Weights of a small mixture-of-experts language model, trained from scratch on English Wikipedia: width 224, 885M tokens.
Below are experts of layer 2 (counted from 0) of a mixture-of-experts language model. Rows are named router (the router's row for the expert), up (a neuron's input weights, with its number) and show model dimensions 0-223. Each number is 500 + 40 x the weight over its row's rms, rounded and kept within 0 to 999. Numbers have three digits each.
After each expert's rows: "mostly gets" lists some tokens that are sent to it at least half of the time. This comes from a sample of Wikipedia text that the model never trained on.

# expert 3
router:556471467585496436448464464490549473506469471493545477483503585560522527490477512497542526464491446484526466451539435432466487581516461478465524477524507483491546432480469550508463499545547508526448506514496526451449438546534523563496460461470564577585454477472497550452465475544487522440468481489564531471530456472545454557527547475576453529514512426497528521527480533539466434474456493539502455452484498531541528437450474495575538496491538529445420504472524443514516601524511515498497503508581499497560520421495505543578492530424510537427467526542446499506485524476515445483494499485558449497538523548570531475544419488539485537504491467476511466490561504489522510594405
up0:608459503482506495468504477498593524517590523499503495564475509557530462498497427521561493543514492477461429513549526542436515555530595516525609507461442491455523525492517507537514485469513503476480530517479501487525508578554545492470514507511517471566420498479448563438484522507531458518447552550498521499530478571531435493445541502551482548482482537510467522579573467514512479473546460467470429544541497434544518421526516478448458502567524501506501520528486548471517511543478512526441543537475491571543568458497562509468550489536535545458539484499501546425520464486563503514460477446422462518422385505537542528536525470470519494599537530467527451515511475546491512531458
up1:520540483514518523507472509481504484508527493475558455497484511518457484497511491479506463476552474516507499498492545476437529450597500578581474512434500485459489501531465425502469562486544534491598519507493616457455526479561516510415460474549439505556485530479459421431462472544525533531505528462478456490489480520443489501449455510499448494421565560479496543467526465540559526513578493467487567493549494525534486538518471508519526520587549440485479551503457569490478518473491529558455459464561519503458492464531550530458510426515484491561477480450508506457564420599527526486478424470483407483523496518424473521547453500487419471474585434469516517516445496535538505472575
up2:488469439456483492537477503503496541411480508490496503464379565543453476546584532490484484490552472410494475493495498568522528568548489519468506546553480525532480483545473459474421493538521378533451512526497543476519491591540465486488452470482600462464537498521460537485487452512535512516447515502536526483495458463439507574488483616486452534512555496491553516504509447456442531467534488511496491532489540464438468480467514518449471460575501479389498523521479557502568528469542535528496533481457564508449527468482484533503462463456540424567417492458536463460530459544476458480494476530482481504556547463438504542496501496435511531452447546492494549517432481539492491428453
up3:545519512487467467498478498526497495529519510469483535528502508490489502564442571587514494575535481523484555389389511430495503532509471545415470501516420432449485491535564477489460546504459520508517554461455540484491465473521495496560505500473478524470478461526519537388521587587453532515486496524552504472484487500517581543527485547511412499499421477479575526520491497450513444464474565542498494519594502525476532560503507459551469533543594496509489498518444487510525517531435522480532532439466564489408520515506507527511468471489473490454510545517461474473508538487514513484477446547461526445521553463520516564471439572476521474574485464542493377482464491474486509512585
mostly gets: " is", " was", " or", " are", " m", " ="

# expert 2
router:527455513500527493567444501469456461431544565505481543510506549440536485509470483514614476475494546549523437497502449543519473531533594514557459538523439491491494464546432512459452531454600520538572473464474548480545578474481488598462483489481479457482515516505561520424581483496558566458510500551551502435499516520487530494471486509551524471492492502457496561453545515516450541536457564410473499562517550543456527486465519547502462525461427507468479586511501467514465521503483461536534535495540444475450501500520522480511549474448510505513493460522491524526573544501511454545464483483547425426417488537428531503562486564506572535486523451446529488511493427498556546500520
up0:515553515576424481490497436523517517463561487490496528447486507518503523521575497473551485512537525448495568510502538451533463559518477513497536497532414477609535426450476573575494491537535440571514475523453518443509567620444499520513502412458530530523486474486448592488614518491494481483457484526501490495477469503570506534518453517531489523565460507541496541429541437533530421467498516464385522501453488501577474526520484475477500510493449556497447525537510561541504500505457493489475511490527529442407499418544516523525493513503541442466529469471498471492548484472487452473460434484526488532568510514520521460495592486479524525483530485545552455572467470518457530527489
up1:568535477448537483505482456474453460406515509556538427553538494503476483608502514516570541535550555521514510446507534466533532530513481525547517553518595472479563537511515521483564514495519570503536592507451490500487506560551516509484530475540519493516442475474494537558459555502537449493471496519491436531503567466495480568484475472494510497516532405542501555506506464574529435488565565482466531492464491512548491418527576536550429552501485492475412476460502512512559495505575560541469542518494465499490444551438504492495524492560489508551461545527486523536588500417562546581508544466436506521517469473581418501471549520493461495473481437536503506486560462476484534497487
up2:497524510440540508475463462431493505466518527498454476450450546498511533492528478449563500499543513488564510542555557483558451628502570455459632563512517462555493444606499505497481504492498486508464564422400504461561423528451540503595522506445549511504502514489450539475507518487511484493538505468481467481406519499508545482497468461482475507541507498509498537476555509439493435516551477525449493487540536526503488473451484499507495540512466473520495465501566520479508425481460510498488555512525486509537511494596512565526465481491512459492475556538497537494524504497536500465464379457539432498478554410463524439442578526483498493538537525418510453551454468572478547492510
up3:574501526427562486519589501512482474505526554497509537512515488516522500535450538488488547498564458478497440506444567511483495507436471406509536560518482471520485551498487473522546531466489537496477538439509491480494541545449539492536523495548482491530494493477522464491428446482548491438471462476437503481470482517561462440518481508496500554546530561577509556538473533491492529477485423555560570517473539533433479437558548500487478458482492517478537495521435487439509471480483537488456519576511530538511585490510473525521458548531476525498497516497595529516504500415469482505459530500385586486522489507458465501490494501511496340436429449519473518573471505548425619519496
mostly gets: " P", " re", " S", " G", " F", " f"

# expert 5
router:547490542440475465520508516593483478550517511501523573508517538428447513556490492532548454583488417481455550529520488484410564440522475468548528503489527530521479506554559500563544574440587479520585498461475535488486538546509552484447510533514449506495523468447546520467440513514553524473482604512532423508558524544571522479474562463543447529521509508530484501542535518539481535500600453456491510537581573445478559497475481516494452490486524543433522506514478548420542516488436573446470523539452462512526578524535518479458532450506451425492502485509502556493519525491490536503482477517489526551432443445508468470558448557466570518538483465476490506473465519470486472536495
up0:488468501546508520529492501510429433510485551487478489498543518433437467473505552484560424514534584537536508475523482454522496506557538585441500513488453465556499524474558521552493551570442511500467528444433481449581541509458558569504509509496496496467501501448510516445463500540548538493514559507535499564487470485522476485549531539505530448523535506567568458548535495504485497453499449497467494414448518501487514540554436507495578539618487497513507544502459541560469462523463527470464502461457485535413518481427470560430472512511520427490519454527548479511563473513468522523555416449454423440470456482485547466488502509469534533410513503483459467543520400534466521574474
up1:556552479561496487470496496526483476537473537515425491541562577541627457467530485413553525534513511531508503542471521421578464517463510539422488449494442457580616469494471542486477539549519570571490522533426468464500481464456469543519471460476532523540439493535537496498476451539543431533413513490537506482567495448497504496498501560570475474526526449463442495469514532489528483467555515457514460404481547455515429483478524424535471498506480520496453479538502456481485446502498514546469514486526447602466454530542478488516518491523495449513524484464446466526482511423491517515555464488518529428538522405533461450517515450535500515496524496539490453537549474495471490448434
up2:527489478504454501550545532513481596462556569492484476510473527604496479537503428478531429588543483556492479501484562542465486482507536560474532504522546469534496393496520503503471510522529496501593508545445480503475470528493501451464466504448441454561457413492515453484427564537525493479522426505469494537518534488471518545528489533493517553543500551497482564487551520470530420453517494447583481487480524495498480517536566458549408465511480472526443484543463497506501542489590544495507578599440503560455433462530488477469441460549456486502458454507480531408503498526510468519483390518520497526513509444498546456482524534497470487543532457479474498457557478543468502410497
up3:559486477444481470470423515520577539403530503549478455505465496533573478456504538485480454506549469494551470495449511466515511528516543513542559495518531464512550477480489531517517536511523479507491547533548515424491490580451528503423465472459520544528473391409455542361497512504544478502467506479544515474526579478480398476465461500533468514508463493438583510478518589561575475525492476596510493461487543490527451409517485504498517525573464515526496516495477520510556425556486409454505540597532560466454506514520472535490539466451453515504440520514479521495542468503451448518491477491412492510456521526501547518515500453452531491504503502510437494525505526536500551478569
mostly gets: " K", " G", " E", " C", " Re", " H"

# expert 6
router:504534503487456583509458567427513513496483499498526464458512459561517495492477573511475484537543521537520427520597442435570467514556482560552520507465489429513581539411528471568551479502530498475521511519472477449530502491530445483541534483518505532514519456510424562423563421493453493504527466422536498548564514501550487498487557479531502541526470517447540545456490475590505456481473558576443491541497522535480488436510466475487505550516485488495555452430492554513495513470494452546458479570450512571499519485435553488531518497460457512472452521446507511453537521474536563517509502428535546557546580472445552498444515517480507511442579498589495511525477437501472522568515
up0:518491520533466426520489520486456532505522495534457508466493490428476514497473536469461487553459517513519561504486523463551523448528556477481495547469482540513540489488416505482496553511495501584553517523509580538489585562477575451541479498507574450596487505481465477511596515496580490497506510563463488480515482480561470529542543504450528374551554520532509444489481540493478441482523512512555522450457512435577538433475540441574404464503556425466478505531462497433472519474562520508489443522472536478553457532487446566528510517555522474510487541564565492469593514569473484451458506465579521481489537553470476482487502539508501474476435537556484549519444522512524485438519
up1:507541484463510522490532515454567500520480504494538507528462492470458512469569496551514464525514453544458368455523518483501520566446505546546433519478549576489436504476520475522521467511576403504492558471513504428466472463459462454476436479558522499533503479483525478484530478561476541450498503543490470519486445485564451395472460462533506526528497453405569469483444508541450447502477534484488570494515570497479501520577464516451457549514468486463489536547453418625524563515469498555482534528483523497444493501472562469510487485490490470536461468549570493474528449517545519435541502456435443558432519583556476492498534479455502550513499570478507497527556458519461538541486
up2:469516533413506524511482537564565419525471484505426469585533533495506532445491471491495512520520429498498433460497474465454525535520472526477506529444522426468512553470526499460497480527513496504532440496504488456471508470495509591505541437490486549501470465479444522379457499511449538496516492424491443551449467494548502451454529523505451540611458512410528522488466467517507419451535515535459540463504525530453514509493415466447498522426497531503454528528468572575495495499406495499494601546472502494404503500499499567484449524518447488472478483491412524444437490577540448465460482473541543533506502445463560485547520536442481532518494445515445478531481495557493506541480
up3:521517485469534465520509484481540447590481416473502462532518461521555424509522441560502540513506519486505512452473463485503542477519567540560555507494521447540528446423547462482504473576570515508518465432480501522522486537526487526459507467426565539601475444481510538442499489482503492572503489530509520483504447495489496570454490521493517492511538515468542481377567500492525474464534536491551463473585484451484493533524509516516473496492481445478455488537530538569534593556525488441468494454447542522486475468504501485488517520527508457478503463507552432509473503495552465594594487469499489475525501465535579541490402483482453381599501482495571536458457528464473438463561
mostly gets: " the", " and", " is", " in", " (", " a"

# expert 11
router:529477495525507528512458522496517465519512452462452539524433515501448470542438521538507449446545512447474557519587486481563543475539427464452505535463480553502465489553471458530559526420569562498502464481502516534441486509438502445561432464557450494461422462477464434501508510464547541503548468493524484461519427489447545455524438475540407470454425458497511504476518532547562462529574485504432506462468473476481520475491464471456555502483517519548459489528550513541528512533463502465475454574551413511493525543518425504482551444557475527475543533505519559439418557514438486592438451484547488545511566477478512501498469473485500483569513500562453478518451513511559508446543
up0:408479478467451508538475489540554562472515478590499478433490547515470547449497574537515611614442499476545512505547435553477460460502472451516528536497510458466481511468536485484595535491493538583498493525475494439497496404512509461559545478535533486446448503513506558492452502553515547537517518480529459565493493532458478477520502525494455518525436531505545557453497487526470521447518480490492494453522505417556495505491498526522525492464523438482522514455525460615459507534467491510474412523470499523463489429486513454526487608551479498593501521448518495563516524432499483469490442538467520439549564569492547544530542507508526429505481488487500486532512424486499550412507
up1:459508438456471486424542511467475443450592496505473497521485446538470479485559512581399494478546505540465488443430474527432480497539516533468484532501468497621453538517456465484524536509540550533531527510533525511509498414538502464506494501560527550468569440490480499463554564477472517502490494410483505530479478456551507476438488521562561484565458527387573569509531529476569503524486610496445479552581524508527521438481432453484516525507550529430571530501510558453479480512499495452496495505523536520515492557490513538465486474510474528451444521554514502477455458425545540509493525522500472525444473520498532544480512482529546517444496477498525420550451480455421551491493
up2:579488386437460544493599475487427530519486453522465535491515426476505516469534493440489494504505462508510433505499443459490470543531588464473459460464453504481486435461493527443511541610515474548371508483509448472475530467480480514459455521444480490517539468509438511549495477502492537447504486501464463561463514512486497562513480512478453565545428504450516632559493434542467440496537528512565439485467529519513520483505506427508503522531489468510431471477526490521483467502497480532517482471522477496582457499514464443479531423450502544496490563491481486512525455462464478513548470460527550532549453512521443536444485531517572514553522367524469471525467559502476504464515
up3:526487447482520542466506495510444512525504493538493434502494422431453435491473433543491498455467488579504469486483418483437553504508478529515495537482492448616515483435482547516506541516553498543496508519463479492526453479459488460508543562416515538553556451562482566497563468556516483398456523450466469541484490508526496498500546491483472421525509511473470522418526522403481461449464612504493524553571459507535487498519526574590473476519450536504502425479498489479509456532447530505546490528594539545527459537519490487536474484527541469452501562504601492441502510513510482498509525486570487513491492546465520554511454518573472476468528494547595501518546487491482596477534
mostly gets: " ", "-", " st", " that", " St", " he"

# expert 7
router:439525500475504543504535508489499472481457472539505457518526483556483464456478436537553528462528624519492459439516460554431532463537526456477449573433519455556455559522564446470496463585498536495548528564471539503470513551465515489501535477538536519564499476520552497492513465533583471522540548492532459480563467536482479476508516496470527436471486568509443583477567544510525529584449547525562500556538522542478493522585537541494510573549453484560490453493505516491449486429447543433504460521547502471414428473525528448457511460456552497513488485548480441572547508453460558498469535508561491559499429544478534509462521505517523563456542514503509492552543485449501498488563
up0:599437483548504421529571447461518483564441523512447527520496563519603492521510510497535509505486577532551447431523504466471505559476549519537505417466472495448519505518547528448476455496526481504501511505505484481492575469502486455486493484585453532491551444509467535426464460504561500555492460404498493498528549449516540442609484514556518495557570514490542530471497511489507441513519475509546472461503511492587525450440479461516503574564519464449510458522501504460505453537484487423470473548540505490554509516493451555540476452489495518484530464479386612518419509553495488533435501443512442498505512460514568476548520525464512517412489515491556504494470498475452531489476
up1:519533456436498524472492458555505499499533473479400537559452497486472471471538491410510528586444485525492456478490594512516491510454564548561523527551447566478524491538502538426498513439470489556469500523551531493544566566479574483534500506565459506534505492451464464475502504488476504507480490535437458481478472486483514484449450500507463469566492518503484462527440465572467488486530519506574598444489548543531428514532483450538500500592492576481556468490460563520543487466592533476444479470571507484553478457462499491541563471562491513400548469563488479496525430482489476483475481445387391528520551458496435487496567521493490492501519505481495500537498481482450480479484
up2:529505520516492485461541477524504532469479464564511471462498515540519479487524517464532532509441485521454492433469567462517492500447503509538456520544537506503556490580551531514532467542548528546454516571461469426529469552437580513441459526479537521554480454508543519501480496559445510532510507482536473507534605418473544471524532572530500420530462567497510517488475464553514496531489538531479464526516415508526494519488475444455484535502507492487417470513541510581581547486453519458521586514519452514465462610582525478460490436488466495494451509482424489534562517495511498451440472522550424532445534423495550442530476520506551505524455534538512386462448425459492504572507
up3:481524462486480451511528473482518529520511540536491481528538488523538493400532434536507526532570490540436586520482555450476464555457465504456491457522441449459487496501502522557465510490504509523482547516482570501562525569552494510489481412465573454512522508462542491491473469482543453537500485489514485515433513511447459525494519491441505511506549458422558491440509497581490464497490520521458469484474551465454511480616426478501516531537481438527492507515583591528474485517560439399452500542538474529458509558546517482554488492484536439560453454533420569504547546509486495430491520443470553522465466574518452460473564565443481513494489573571481471506455568482462499491427
mostly gets: " F", " O", " Ma", " C", " con", " Al"